Weights of a small mixture-of-experts language model, trained from scratch on English Wikipedia.
Size: 16 layers, width 224, vocabulary 2525, 94.6M parameters.
Training: a variant of SOAP for the experts, 399M tokens.
Below are experts of layer 9 (counted from 0) of a mixture-of-experts language model. Rows are named router (the router's row for the expert), up (a neuron's input weights, with its number), down (a neuron's output weights, with its number) and show model dimensions 0-111. Each number is 128 + 24 x the weight over its row's rms, rounded and kept within 0 to 255. Numbers have three digits each.
After each expert's rows: "comes before" lists some tokens at least twice as common just after its tokens as in all text. This comes from a sample of Wikipedia text that the model never trained on. Tokens count by the router's weight.

# expert 42
router:105174103149113157086123128149141114107144141140111115117136126142107143141135125121167147126137135126168099175099140073144109152099111108106104139118100099186090115125090174103117126125110108112132130106151139133139146099116145158154183149091086102146117127067134127113126092162114130160165113097157125104087150151118100126164129143099
up0:133135125133153108131117142129134131116115108153139141093116081099110148096112137139095151135090142139106153158102113144101119154175126100160142115130100111074129100150127131127109116139189134157152131147098145149105108161134133125155052144095161166155093152124096117119164148150148099120137117133137158124127126149149117100112122139096
down0:135121144130093118127166133120179148144141098123117155110156133140141147204130107130141144140139157147135125109124128159146088147172125168108102133156097111138123141132126113144140088092153142133125101143124161102113141128108139171171094091150164129110138131107099115134132118141128145113139146148136104152117119106151123170110129130146
up1:146098130127129120124106129092165139158148091124132092115128131090123122105181155126147142120189152115130116167149161099135139154103096088115070087132090133158128103120132149117129121132113089089114100104129124093120120118101105136123166148122137083106129131100148149143105112135181119114149077115081122149106196145171119139093092078127
down1:136162117164154101101120097117127139117161115095134063144120094119118144136116123125114159101177153132137108161146121099162147130136076145134124143069118095116140087141128135165113097117115150110123169125111142114079143166101166152139170149171127129121108130093148125137108120100126140114147114117155126141139120107134108151128124094099
up2:096140119131150147094174111144161156109098135097112131109148087128142110111123191135128156160128126160125114150181143132105116104116124145174129138130090145091116137114130118154163116132126118123144079083168141113165137077122120143163084139125091137122152138111147172136171142080144131113107118101127102115131096131160126133175152158084
down2:157125139138153130125159112115151113141101141128118154088111152123138121164128143144137145114138127146131139144100132116085123117139116114120108132138131119129128149106114129114130128141143139134129131151106122135125108160060156143129136098140136171110144121113120144128122140133110127114111129116074125113121120141136140127156093146145
up3:119140150103085074105149144116131108123062131110124134110068164164169122111144157132146151113126099127102101130130089127148127137107146125144138142101105117136142143115122149186113162101127107112126124086139147128115162113102111090155078116133118104106138158136158107062089113156108123158131154150156111115126133128139089143133124122083
down3:090135115126120110107139100151149084113128114116114122131100158107139141132129159106152115167152142140127110145142105150145132090149136160128105113141131093147135123121110108124132095134099158079140119131115143117079123087119151113144151108129141113123136149135135152136104143092094134108140125088108141153128136132111134151137149167132
comes before: "1", "2", "0", "3", "4", "6"

# expert 187
router:135176106148172117090094151092075101112068130093136117156098099151143124122124092092170108130097155103109095132153141116116159143147156146139082134132121149099104126138141133170161110114118128153143149134123152138127146118116148108105154122160154150170149159091153116126080136085120121138113132104113146146101116142095093142135174084136
up0:127133111170144096101124110138147124116109156106125111154121125150104109121114124139125086165117123111168145123153115116146127124145129127172171098072134114110114150133124128120094080168067142115124155085158146082087153121146171114099116137137150123087181111113145128135089140111124114106155105111150170092170115122149115122155152125154
down0:119125111109125100139123133133120162122098119126150113112140103120099175103126166130103181134138141162119079125105127138111124157109082137150105138119105147085076129177129069143130145169149162122110089108155164113157114128184137120080117175186129118141117107143097128120168137142150098111152127123126115151149109124138130114116116128106
up1:123144165149155139116112133113146120138143137150110102126125143132106115178118107111165142162160135121116112135147132141150098104113136127086150147074133120172145140128102164113130126122143074143129116135150139122147098139138111091122141105164134104108160140095122135125117125103099119118121148090117123112151159155148117135091166133136
down1:171107119139101150142117147194088120108172145122091130147137154137145152118133135161138141139142085120120078135146143115126141123155117152142154114111122137114151134110087148115149126099122129087115135180129170136175175146139136166101150150163112171139093146120161131134138083124080182110206127142131139136079146099102104099143140090120
up2:165135102125080168109148103104167132088132150160113130128118138071138156124113108125119132087087113124122185121103131135121102098095166099082144137144127141160131121142107172120148142155153155166129109101099099132136078115118145159170107150119117103127080117101131080133107131152099147112113106088129091131126107150144142096108084116117
down2:153140112132116149098157111133116119100136131138151129092159153120159132151126153095125182173111161150115132129079148139130125113166112177122136149172103141102118108175147110112162168099074147134120121109103102115150124131109139134102112138159129099138150126155113102138113076056134112088120153118095126137131116191104145127130164135084
up3:151102164093108141132133099124149124133156154114129154109143124166157169142121163162093138129147084124163129101118133140142128078151108130128132110172148134120158120117087089130097115115150121111128116134137110142111158117175063134147122137098143059117144125177122122105153120141133153088165100175156166106127095150116124115102091149134
down3:115126111122187141121103114089123132177137136109147124151117079111117160106132096093081143139169132131121132079170165130131132135099141139099120151109160125111135108117125120138159098173110145134087082105144119107118131128137179104086145133164139149158147052106144089106112149140093083113133129151135145143118144077135108121120119149144
comes before: "5", "6", "8", "0", "9", "7"

# expert 82
router:145166096139148152135163124099093081109155124126133138109137114116160134145114080115104125141110100089127109126149112145138094127164097180125108154118131125098155090155180090150161087125154149107144139109144078103113122139123143135137120147139160107135156132158092134138112123132139147115127146126090138114102150098116152155067165144143
up0:070152125115106145135083113143140133126135152122112090126101100097153136162156129111116142137154109147123123118138117136133119136144084146081155174099139168129152125097128068157115127118136119124126125097147126161118114137101150165121127174128124153133081117127120095127089098126143158207130154120165160135136104150119141166129111152160
down0:136130137089085116133103131097111130146080168106120153133122127169127092122136132130131127132123162114171122135111097146118103091130118076117145115120177130168188100135120144151113129096107154107160138134123146107143127159139068094189104118102102126143115127143156142156136114150142097153107158088126109127146132116105139161140141092139
up1:069129149116098097144110130099117142161158149102112145106148137093127083139146133072126150094102176126142122111119107117100142095174155127169141157090139108093118118151115104120146103119137103084160112103156111110115140164156150122136098125157145132107127182141136125110091122151140119167115109138168065129116123068128141127120148123128
down1:095152117151110120139158137118121113132141151162103125163122130127125123117080111131119138127139131165111139093123138153080098105166118117128178117134130130044167098140154164084152134137103118126134055137128130121109159113150116138107122115127136113153122147150123150091112127138099130148146145159120137131133118086151148138125157119151
up2:146171126109093174135148158168116117092081063155158085087171172138135171093150118146105174134127119111121125111142114115058147119154096108088143139121124131095131146120122101107133097154140088157129149125085132128107163154134168135147112114114129114154092167156097128088107128104114128120120142105159134122141164128120090112085115140126
down2:105129121124129165137090109120144114146123158138190110148145134141093138126120103116158120137101118153137101113153097183122172189116103098100151131141143109152121158141145132107136115119142099056179121131141128136145125128088158129114162137166119081131144112151160148117154132136131145130121120110084122093127125159110124086116098093140
up3:177179166172107122125153167086121130112135134159123103122123128137134124150145105127098163134086100106160146137183116117117151146090107126093135141130143148154158110158111137127121101088122131145116121168136122130161126110129151117129115094129157142124139135129152144155123126130097142126195151105161114106111093132108144067142142097104
down3:133097161146126120140128168151138099102108144166122154164144130161145125148141145137108111132138143118118111159167112108147127164129118130129146114108156131106158118140105090107140123111083108146116152110140074168164131110114118138103170130120077112087134115099153127094126108131134141083138110070151096136132113134093143116162131106159
comes before: "er", "ers", "i", "ation", "y", "ell"

# expert 75
router:128128123137112155109135095120167152103071094123134103157100101101171136130153153130139105133076137132098123109154134135173089149135173122162149110138120108132121101093173111137156111096151113117167127136140148132118126109127185122097110128133133123140150114193115105118094126098151119149170130079134119124127147113109103079103146117090
up0:156093149120080160098147106130153096123106111089167126104113121143153131110133119122141155081108129111139090125161094123167145115095144093126096120151135122131102116099127158144119129120146136146141146120132103161114180158117130165125165124115135130156129146126127138154069088141130135103089193097139131114111110144141174121131140068136
down0:159132112114158116144120154147098104121154149089119132126090158138166181158117107093148136122085127116143105121140145162134152146103147137163130113101124143105143163132124135124146135108110139126106122136158144156182148098121092142135121104168128056061154076110123143091106097141108135100112084080176107141118160113103139107110130121117
up1:127144147130130124135121115103129115115106114111131107130112102141106124150145121138151114156080135133126094112207133150167139140102103138123153130149141137157157137134141103083099101107153107176141156127159108134149162126132149106079139160104121116137149099106113122132130119106195140140161140114174106077155115092180118135093096116124
down1:126142104079121114120117085073102107177070150116136144154119125144144134103096155117100128144109163121126139139179128089093098125117148140123117146162129140127122134081116101127124110154136128119103135072072195180119133108137159123159089138129110106130144175116102148111158146114147126155129110096134116122139090162093176091127067148097
up2:149128132147101123127111127171127140123128112133127147125140117113126162150163145075138104096100153128115130119140102129131102120085162098178093164196104096096100101111167102119152101121139116074160124168121111138162118111130150084115108134143128126127126123114131127089136132113128109144141124100101115103104140114102160119124171110138
down2:116129135118116105123138171109098137118103119118134137119155087138138138149154126109163124132110096140160148158105096128128144191148152152153136138153107114142124099106152136163097109106134121088154138108103074134101152140118145158111163110141143142133066138120148129098134101147149134090141155160157098166169155123158125159073113138090
up3:105092131147107138101173091140182124129122148132149108138118163082133106111140147097145152120115149182133132127146094105155175152175139104187130133145140143130137105125113133085150106122125155123159191131106075147101138126146154099109103086136158110122118099137120122135100063129090105159145134123123116134154075131128110106116145145138
down3:123132137100124184126146097148141125098150119125161118136124194132141146124121111122147120136124108084153115128155155078119121078131109187154157145086126055105114113126138131081153132132117152103138114124123125168096115123173132121134127132131155138108149124122150107160166125108127131171161099120125161126104113092142088065141095118126
comes before: " |", " |\n", "–", ";", "o", "als"

# expert 232
router:124164156104125106128103119054127164122141172133117112143124163121151144128128098103103104083161138125169121129172162136073146113106123108141100090113172141148098100147128158148142128166141098122151098123160131134116103114145099133182152155113112123087163076179074144141105119114127115104126169147138130117131134125137108156089131137109
up0:087136100142109154147107130107159112144126107138136120125158128146124138160124185129129101118127088123111136105099124157108161148148134097091112137125143109129122113183160167103144146102135130105145089088133173151168112105142175118106152136125118149142131077127140152069099141127092110139091121143134122081128120123111083161212145119155
down0:139097106149132149135109120108106146116143172152114104110156149126120129157139171097164130135157139179120089133140120171136153121133123126082133141164141112133115137128089108155154100119130116148137083100115162102151110158150136109114118083179101126124149106101158099142111158156091143076107134176113106138143149165137171156116118123131
up1:116163129119102120138100137115100146109143151110151183129110134177170153180125093124129142092142124141120129167122144166099122113127105114161126112149126140104130161102114145118113096131117118102092103166145127105141132146135128165153116159116113130133140087172130150149151083132155125111109132119114114138155153115093117146101137109126
down1:121123165123112116096124092099132127143119140135104111125153142133121150131118119109120102138146126119161099127159096123139153106073101101118147139087149152134132130127070117114088142105157168138128079096146112126116188096124094126117103114173126103170109165105120148147149157117117143154123156142155135118122133148111077135136096153130
up2:146164163099142113169071134104154110100124137102115119154108171137140123101070155141133152096141129143124118146144155131109123137130115116056106130089130131144105132157129150146157076109139157142120172092127136134095138124109104118149122142130131158174133169170128140130143106100169138139144168118140129127132105132137119103133117097096
down2:096135175155131151146111153129169113121125120098165130150104121132123113101079089159065159112119137159119152124152122143112122139143133141073149116128115122158106122101116125155104120161103104151170169092125138095093099173087149142148117145124216112140134134147124152169125154190135133126117089090089158116136113173116119095149139156106
up3:110138133148201130108132109108149107128089162109124180092136144149156115117123139090134118118130153134144110124153150127127095127154111164137129160105168141116140131124116158129104151132111131143163125109134134101102131131133113138093129079141146110198136156104109133137113146141170120128167088119160107113126122109094115106101163129135
down3:071143128137088129152091112133121127140109134114147173144125129147127069116146133101152149120089155150147129112078088111128151097100118122099116160145134069151179125129138131132074194132109149132147125104099112159087140104103153147156149151116156138107118119100117097135103138154117126133124107100149123181125137159145148139097132127101
comes before: " B", " H", " K", " G", " L", " M"

# expert 81
router:124083070150124113105153100122098157159120097154124107165123123145142155122105092096137128119145168110100118124118144144100117122157155127124106139162107109155117109154170105125090113121141148123145101155131129114096129121121106110125157146112151152101087138149150131156110123094081140106080135097099122154160114139133139129129142167152
up0:161120205141141133091160136103138124111124160103133163107115115139150142101111139104099156120111160119152153177130107144099086128114149189114159116149160137150167134194145135175153126127144106107154126133109124153095080121158110139140103150148118136152151114131132164138116102118136121147140123077120148118153121176145157122171113144111
down0:120110199099129088150119100131141077164135106071148144121146130145167120137119121116125075133101143125136140135174139127143127109113096150088144135141099126078169138075111109094157148154111102135125105129163150070132115124138172105096086123112095096149109094114106139102170085119129109169123144131138140101161130151111139157162196150122
up1:103123121133139136102130080118121125130121107140180155143120099159160155078140130093137108133164135094090091152140133132134145147102204130131117065140183127147120077104154122148107139154084133143163086121085149154116181111136137095127139159141122124168122129136128125105112155101145146138105081098114155148118128176182123169121130117121
down1:132153158076151129157087115133138098129148129117106157130122155105095097143147118123134146166132131160119113136189133171112114084126131125103091157123129119096172161182140086157110149115156098134206125075180134132104144116131143140122126109154159090132115172138081140137134119094167138094117066071105155134111123129108128125128136117150
up2:168136136167154131121119143110117132110136162142121174125120145099110160116101133134184110126091137118133133116092098160125108131142166168097133093124161149142130102153125107130152122102103132167124093121093146111100125135110131140136145124126080137132096088118131128152174155126144110181126111120135091123118152136143083106124073157152
down2:083175113140093122117107118122142113130111109177129148142154103147123132149103119134108113112149097136072155099091137118110132182123126165114080137108122093140161111174129106095124098111091151107125136103127157143117124074113138120115074114127092135131138198109107118112125110147096101099124184124126145062115122158114160133119134128181
up3:104125086079106120122133161137122147160116118115163139156105133122136163092111136135139092091142141125130105122139149123116111102137128119102140114151144166137091120123127146077151120154135086135111129144080144139097080163078093189110116095116161154144083101146101106141144084125090159086121111145078099136150158118150104122119135155124
down3:112125100132112137152160144095128123128159131151132146115195143120128152122081116116141118125082103144126134144139152116096096077129191156138105123106134110124111134151069145129094139138100134155156148144155135087127128121104161104162112141130117142137142149120087100150122065126097081111119101114111106140135110127107127139129132136152
comes before: "6", "4", "3", "5", "0", "7"

# expert 41
router:173125147110120143159098111099111118139165122178131124154160125119145141141150101121126144078128169122138103139160156128097117147100149138152115125131114126112111119179166107171135160115127113125059122127093114122149094088151147135164120114127121136121138149144128152137151096133095105128141134130111154178144178121111118111165134122082
up0:133133092142129137167152088136119111147107154110127138118136186106095132097167137101099154100132133141141127130127161158105167134156127126126116137135154112118080134146085118137156147091142135166113187105123121156155112080124128134168147129105127155153112140130130120136093104108149151150098121158104094166107135164111116121114157179121
down0:156135112108136146174125161134114150111129134166111109065123134143128065148172118131140118133114137100117125170112087128156107128121134101143129177117070135101124139130094134121161119141179139117146120090100111097133140126127105140143106125127096095163097133105130130124074129111143140151158136159127109122173181165116135127137117075115
up1:102136145125134169131155124137111174137174098138149147151185180127156115166096127102110131116144132136127155148139105141120098152122115136128108118114113079165129163129142122112154154123141116107121149126101172103119099130116118123205147079119142129139143075147129125119130159125065111080155115129143119130104166117145135108116151134105
down1:095117141117151156104110159130130142140194104137113120155137134114114143166134142103123136122145128097139116115122157089131101144147099140137116135103107117113114151110119145107125130158091127167131130138111143108139150148140144154132168135095138124133132114127138134091115172091100113142147163094132123133130098125160155126132130139111
up2:143137124076128138145156125110100126178092193128160149201130139102121142169119138142136122093143142104081106149101129145156120153149169181167124117141102051132138106156139101103072144108117101120129150133108107135100125151109106108136168088121106123135092146174164142120112084120101147095121095117092119132153166104163146125149138123104
down2:147128142143120138161143138152112103145109115138131077125108127107090139133147144175163159136052151111132117197094114110110121141120117096150089111131126149101113117133151118137141079146128112156151104109121174132170124125128104120125112109126118110100142155117140191141162180130147187111130120182134109108137077125131144149113137155123
up3:126098135142171155141095081138079135120155108129138130141158108149156127075122124118130125150120118139127137156112128119162078106147130163127112151102102102139129171123136112088137111089123129113160116124132111083089143140127145127110105173081153132136107127179106120096142138116129109177128107124129095106136161100075101141106120090114
down3:120170141102163177081146123130100099110119109135133177162148103129117121116087103084122147136140155139139124130094130106129132150120127119098161135071125135154145119055117132115111100148149117096131104119108155164120120121129145105155144133101160126154135140138135101099143197146142120111136173082093148124154113143132180161144123125133
comes before: "a", "an", "o", "on", "er", "e"

# expert 26
router:123150096162117107108138115162174105098118148132134158145133155124079128150114105140131154142111122117174167116096173100159111101144104117091136119117141130163112131148119121144161092128131148116101106117123156098174155085118092142127144146162115127122169149123177110154137113154115144164159148084142106123108150174102094128159140153093
up0:139121112157162086097123129176127162149208119139116148153141178103092125146160164150162093174108114134111143161097083163116148139121106113123160139138155118157110087128106069103099179105112166113125161114084141130131139152102120162113143109155116182116148121148135114115091122138145121133151132111130110150094142171131133122139131161167
down0:171112137131124136132114140133142164120149122133139135126100111061133165127131118102127143123098149108143141172135142139111098147128125091104143121135070160115145135126140114128073120141132142103099153105170155137141140177147134127113099134142158099102112124143116152139129116106145163107094109113109131126131126147160113143167122139131
up1:141086163109107123139110111109114142155135129094100134121110118121129109127141116155128095115153114117117109134124130158120127127151147177111125087109116141107156115125110149085149110153145083125140152101129128170122165115092140120169134121133153120168107127151134043146126121090120116118077089140120134107136149109113148079091109110131
down1:082148154135135114120158153121207081123122127149145127123119143152154158099107156124090138145082087122140103134135202080114101076151119142080153134128142148143097102116129125128118106111105138140152148113161202100159100101115098132137146157156154137139145113111152116118112099149097106113166111115126093108127101120138117142131112122156
up2:141165104122152119104141124117127106126103152107158126130132137120111145137153087116116130141099142125156125119147111123147087126092100124128161125149100137119182155132145095125132135111146126082118118113156141177152146087161135135140153145117122162096176143202086127095148105112122133137136132110131123092133126072129124128131146063113
down2:120160104128118134157141118136097122107138112175124127141150131152120159104115108063077136176133166141119116095085104137131086136146121141113121140118127100126146127136129137128148138137135155110131140080115149111166093121121161124118128098155134118137129114149116075145128116100130140100117159140112114146097102130088137120121201127157
up3:069179073134150135164142126132132150115110133139149103101132129134091182144094109134119123126159155106177119109147160110155133151172108152096103160122127118131107132134139142182152114142128129109106169115117128155145178082168120140128134151152103138132107169100159168137169109102104110119154142113134125143125104127124125152131138106108
down3:155140127096089129159138145157122112132124118134095148154127139134147125177138131173112107133134113101098113131144130133136105130206095131091119120143145112131039112143154151111131135109145184135079186144151109122167197097120121138127157140101140086098165087108146101143120095126106131154158111083112132111117195118126144152115110099124
comes before: " ", "1", "0", "2", "3", "4"

# expert 46
router:132172083132138113123141124155150140136148174151125143155137143147136145135077146126146180103086129108186178116103144133105130128134116104149122143124119173122112172149113087143104096107115105106125137139180174126158121095119154134126170125175127121104109105106167102135108098158107127148147132081123130116113139087088108112116171165162
up0:114090146131125118140172110146169152128138115113112131125115133111130133133135104151106150104121106162115161143093147132177146111150118104174192152135091077094145153119133083147143129114090133145167111126100163092148124107172164103126095166123119137126180104153171097117151139119154164136104158157137148091100180118101121111136152159078
down0:150078149132131138155118143134107109098134082133128144087133171130096147154111127145168144079111138145123158143128104114158162160140107138127124148133142164080162110140126192087128141122104166134109152161097169087080104165132076134106093128100146147084143131109124141118098122142113140126125143148122149166189114148134169094157119124104
up1:145115127160078117108114126123117135131169126124146125172109139146118115110105121143122130133122136102090162122136106121118122119111158137134089121121134104131108117121133128167085152130116131149142122136121133121119118159146119131117091117118112176107126192138129151178121120114189133122103101081138108129100141164170117095093149132173
down1:099176092130159152122132132156182142119164102112113120151160108110177137146138133098112100123171189132151119149170119127128103071116103101140128112151130141117140091119101126089144123098135140144153152131115174138117149101085111119125143113154162167146154158086174162127162158128162139092090116122111120124131107122147125142142115134149
up2:152171109120132134176148136099123110118169153103100156160118097105082121147142135109126117171111146097140174096144128174103097107126109121089127133152110131113115103119102137147153133119109116125135193150124147106141102156129138152156146122152114138139201132151132120125141120110141147132148111106156116105092130176144090113152151123076
down2:110084181109178114106124136112106115111148111113141083117102132119167089130118091154124126131114148156103146095125149116135131134126151115155130130144106070104110124130143097124217135157162140157136073058103134105106108093130169092140123164146175098057138106138118137139116104140114091126099131122091125129115109135132142089121126107155
up3:081141140111118129120127101114161149122114149107142148131108111187145161127145170153137086142142108094141169122146111129129126163108094130147124126146161172177116134140123111130148147135131089188148122119118105124117114113079140114102079142139114181118170131113135145145089117109116125128110148148158120109124127141150125171162116094081
down3:075172090147135150102095128112109103123120161117133114113141078133138157103116091140100148184140180133105095158093097159142075172136142125105100128098139116132145146110131118118128179160129154119134148112133125117104129097121124115132115101111128135160150090096136145115132094116130126132077145085119107085158131150120134168104128131112
comes before: "1", "3", "7", "8", "5", "4"

# expert 24
router:112129131167130118107130134143146087109170159121126098172142133134057130102156139099115122157146114137146177134093137134091149127144114140097125123144091124152115148099131106111102129116123095099115161075121097155093118159113146099124151092103149144128120112103079139106135112135179126098132081128177150154121141153141084109148090146146
up0:104136176136138064138137130153139118135108139140149109133145129107129077109121119174126135101094155133167149122118109108134132112114150146113134099105137131153155111107147106134098116060111126119161116097158151135154149118119154178137127117147170082131087121124111124149094151143124144139133122083113131066117193130097120102091134083152
down0:134137124163119110124111103143119097139134152088118132100130150133106119102112117134097111090143091151142105120147096120135118138120145124119145118111094133129142149173138144113184094159115204147114128172167147123099121119138160134140128141141160102140121155084163130113112084117155084139120136136092143139106128140137181115152112110153
up1:127162158117102113126194150132108179154140152126104121137125153111104049162116103125155096134147137152149127113194096173117109138137160129111131118106152131113138103108090143145115134154082147119107127090157109144112125123134127146095099152122160103133084133113108124095161141087068096147135111098131143114105140126162103117134112123133
down1:113124149128128132139106113125161146162170138130169148107114123136134089161132084128082110179172185136112111110118148168131099166139135139123113143129134086103107180171109126178121134154130167160123118134109121092121133144145141130095144117125126106117134129113124127154146129125174109162125112109113104118114125114116122166135057133186
up2:139122151123147142182113112157114116152147118117154123119143118152135084128119130135135154117088153105161121114089112111147111112105151131122170114081126116184128121080141143097072107114179170133147095153106139088117145140129128071118118132133111127134109131127136125136164108138142144159152147105152147115208184115133141101104104079146
down2:125156117144130119127087146120141138119139147118136100151168138131130145098169134141119151099100143078135147151142143140127081102114111123110095135094153126152121130116170124096136142149079134141105110100160122103147072118138118139101120142108116138176066087154079089156152119121174104135095157130164124104137121140119123123135126143115
up3:100143098105139097101113147112162113127115151093114098162075188115107151121107186121143122100134077101137114145131147134129123112172112139166123153134151132154113140092107121113128121082143109136105109113135099147121113103122148167152148091177156109140121104134124118134120130110117148074154127102142135145155155145133132108144138122139
down3:111101087116148109139133138108171128120165125120147149177106099122097148115095104127147124099127112117171126155109155144094146132106164116136134129124093134109120117118131127131112099137137141133130108099183112166084118176157145112120104146099108147091118111157110126119102168094137132153120131102131165141111154111095107113181124117129
comes before: "-", "=", "|", " P", " S", " F"

# expert 248
router:117088123139138130123144127151138102086145135149098153173177128136105170122124133108115098149178111146082153152095111158090105139118150134107099111146105123155120126106136111133107164110119132109159092107082105145098115159107136140090156087082153133167155102071100130123151094171108119112123093144141114188122164173109106152137101165129
up0:176131195181128162100138132149135132131140144119131133112147120105116127118145109120161124149133134176087122133139120050142126143123153131134147129110113105125163137148108162142164143105157114100129128117142122121129125159127139102109111114134155155116140117127178127087148106138106146151115161073102126091123149116203150106105122104111
down0:145119132128140102102126136075148137094138119113188080153115132158144167120141122120140116147146141147126147137112143131076113158074117102102127131148136142132083126163152104119112126066136133132126132137135085122102180088171115133094144158145118156147127169149121117088099160089141128112108110171115155167094202136130141125109126135109
up1:169134115117150116135091126149120121099112132109142196136145138088182132156112079113124095104176128120165156133131131171124123083145129127100086124110153130108133137142092193081124136095151129101120117145132135126140119142127132133126126105133078136141163106115124128147119143125123125108122103149157121114133166085119139172115111146087
down1:126114124160179111137132146145144109119138127143154171166143145131087144175144131138107160117124169158146116142144147169097153156182138124099153143138133160108117087096149085101101144152150102090091129090122095159096126159079149133143105126115146133114129145113100164114101147061137147090106086154142169135126134158147076140105113125126
up2:138116130132111121140122109117163123109130089110103121123132100099118114130108165120118108153135162134116102129125101129158105138154174122137134148143106148137142150127122120136112159147121123156192127127109118144138111115141137132152125153157113131143120143108160122123084175125133126106119123188104112108103165164109109143154114061117
down2:106124127106121151182128155131101120119120109166125140122098113167138132184103114111147088120125128174187099111167102148127118142122109133158147091124156138130095141170103168150128131162141158074134119130101091103113099154164113116120107135175097131146143205122145151119104128109116110169131112115128120126127156136130101107067132083117
up3:121124099115167089119123096144142133130103139122091156132117151108117126137104143120157118103161110095125134100158095124134165096090124096120129161113138121086121162154136150104093100144073089152106139140114138149160142147135127162123128118166118104126125070142123180121107136154096113105130103090157130117138137156128134158122143114110
down3:165149122138180106148129093146116129165117162129074137127115177086111103152089150080117167134096123162110150092122141191111141108104101107172134143111116130122141085172105157123142075148126091120107124130126150138105124089120119152077141158133115090119138105125123167137158094160158135133131111101137096099119144138114121111126153126130
comes before: "-", " •", " Gen", " P", "|", " F"

# expert 89
router:127142115105116103173109098082110172115064156120104107126142166113125105140120100139131147092112131127137105133113144079114157118103094133119094139117125124106136127126160148118166136101127128141130138108090134143145132074139105113189111118112136127115109162099127131165156066152097144153137089162172152129109129130115083122131086160120
up0:147167064111117097145161126111104079152122122115120143133096129133148163143117099097085135170170096112099094144137136105143136115125055115106150125126074109146130128147128132082118107117147118104163174147104128155134108151115099122159175115114181094115125109132114131131138148133167124119091154126136094090149071128137152101099120125148
down0:150112127117145110141124082145132107140106099115131106085165124141096126121103141141080135143181149126161115136128115140128107158130099149100098139109152140144124125112144085131105181145121176121153087130112101144140183092143130108125142120112149117122092133150106115116152132140081131116131111160144158153145118127087123148115120099161
up1:146124140147134133125116097150101098098150119148117128107107130118160114153103097110122163116149120137175084116142119103110111116167113109107143119112143104167111087141134113141124146089099097139124133114111163118122100140118144096128104113142127178150176128129174137114161097134120139149160113100139110148113129134119140127107111149077
down1:153158127156123140104087162128127118122101097129115152139126121088158114119117117163091117128130157125116141109133138106137168140164132162127130144169121142135151119121100096131096163078097109161125111128066156096104122148123141159141116138140163146175117109119167133106131152154144117131137123098140160132123075085155121132103183157152
up2:142179167100130129172100132147117168119119128152133144127105151139116144088127169142138130136132160124146089152115145074140136094111135140131127147152126120074119135106159122130137098129094088130054170083139153126134129154145081100121116141135098145089080138095123141133091133114100146115117128148153086142112105128103068128121102147156
down2:128130153167134084165110092122119105123131144144178144140138115157145141149103099134105119122136132127140119115132096103111120158118098117132127159104115116109096117078173160109124155112131121123110143090169139130124102117106136133136163156128126089097123127100126133083133140113141134066156127133141108161109110137140119108155078107114
up3:093146141135110166132096131137156113136103134135146098131111089119182166151148135172177099124142152110078111155165148127103091133077080133128147162151117087170149120146121125120115114126148135079157119092133134129136127124140118097104158159143146144126127129165124111117115099143111133123114141121122132106146107167131115155103167140127
down3:108131137177162142121097140102112083111141080158178100124129137161124157111114124142129186105147104087128126118089126138078121165090139119136126131137098106166104142134154133109132109111113137145136113119103151111150132145118106139116091144137192109123130131164155133126156149141120146141067151119144116158089128167112138102155133143115
comes before: ",", "'s", " was", "i", " (", " and"

# expert 16
router:106132164104101115139162093090098149137127165169142111111119135142150131142117102117186101095133106129141136127157166142105091120122100118142087143129150168111111102115158149139123150100148157119134088125129153169120143136125127148167109142086133144158135134098063133135160091133153152113120135156150159101121166123131111162125104130102
up0:103121132105087121159121142131147123147154128152147114202159106100104126139118119094120100157128094143110134121147152133096093131109135113144140129125098184129133155130122106118140121153128112078122110132154118102114128129119131167115137119134162113072118111111126147120131130105151093111121131192125120109163050126133146143131156144120
down0:138150115163166121150139077116133126101146120126185185127150099131102155127094116143095112139140134160121128158186153159144131146139123137120131136116115139128147165073078130128089136102092121130128116103142172115069156122082126114121126106131088163123117110119156135117083158110174123127131144161130147133154139126131139095126093100106
up1:115123191101159145107152104127135115106113122080129167112127156101117127145137176127112123137179153146115083150170144119088113130115148120152104088165118102094110136097150103146170121094153099125111159154113167130083118091154122116129130108098092129146145127166107189143138107067109155139104130128167140116115129112181124157161146185125
down1:136167140158118150133100094148196131128143126087152121147093149123203115121120128128115132135156167095157097135155149115113177113106155096158163168097156115122104155110130085133091154092149174081135135107103120188116097139134135139110141115149117132120138171142164156152125096096130130119138151120110149138140114132153140137127163135154
up2:102161093129121151162103167089138125137150124114183094110111152153155100157104154164115091090165119115135118136143120142124138080159074135088146139122170114126112107161102138109152162084140123106106097127146133127095116122156122143149152094120113146120173098110079129124134138122107146118106108136112141104129087104128135136108150156131
down2:116133174136095137138135133129120116152107121155124125126106119110115086114135133133144133116141146108145116101135154128107084104090111114140135116095165125131101144149130148057118140166171118143145140170113144161152113132120176156196128103114105093151166125128144128174135078138145132152153100115105119142134091175156131105125117085101
up3:156140114118146113096135045149135112120167098133151116138144126121120124122156161126093109142135149135067153141088113126096124175111123149155119109144141110136138144084106130109121103151121107110075136184116138122115138174096115141102173136139121101130168124120131100136126127116151109125142113123109114123136156112137116101130174154139
down3:116113090117107125121138157132107124125123133121145135095124096093126138147116099128133132115140152162138168128133140133105136134131127125183130152148121131102106128121089087167175102150136097113110117106139123116160096099134133102148091178123114142120103080143110120111117129121084115133142146128090111138102123142103091154161138119172
comes before: ",", "son", " (", "'s", "\n", "s"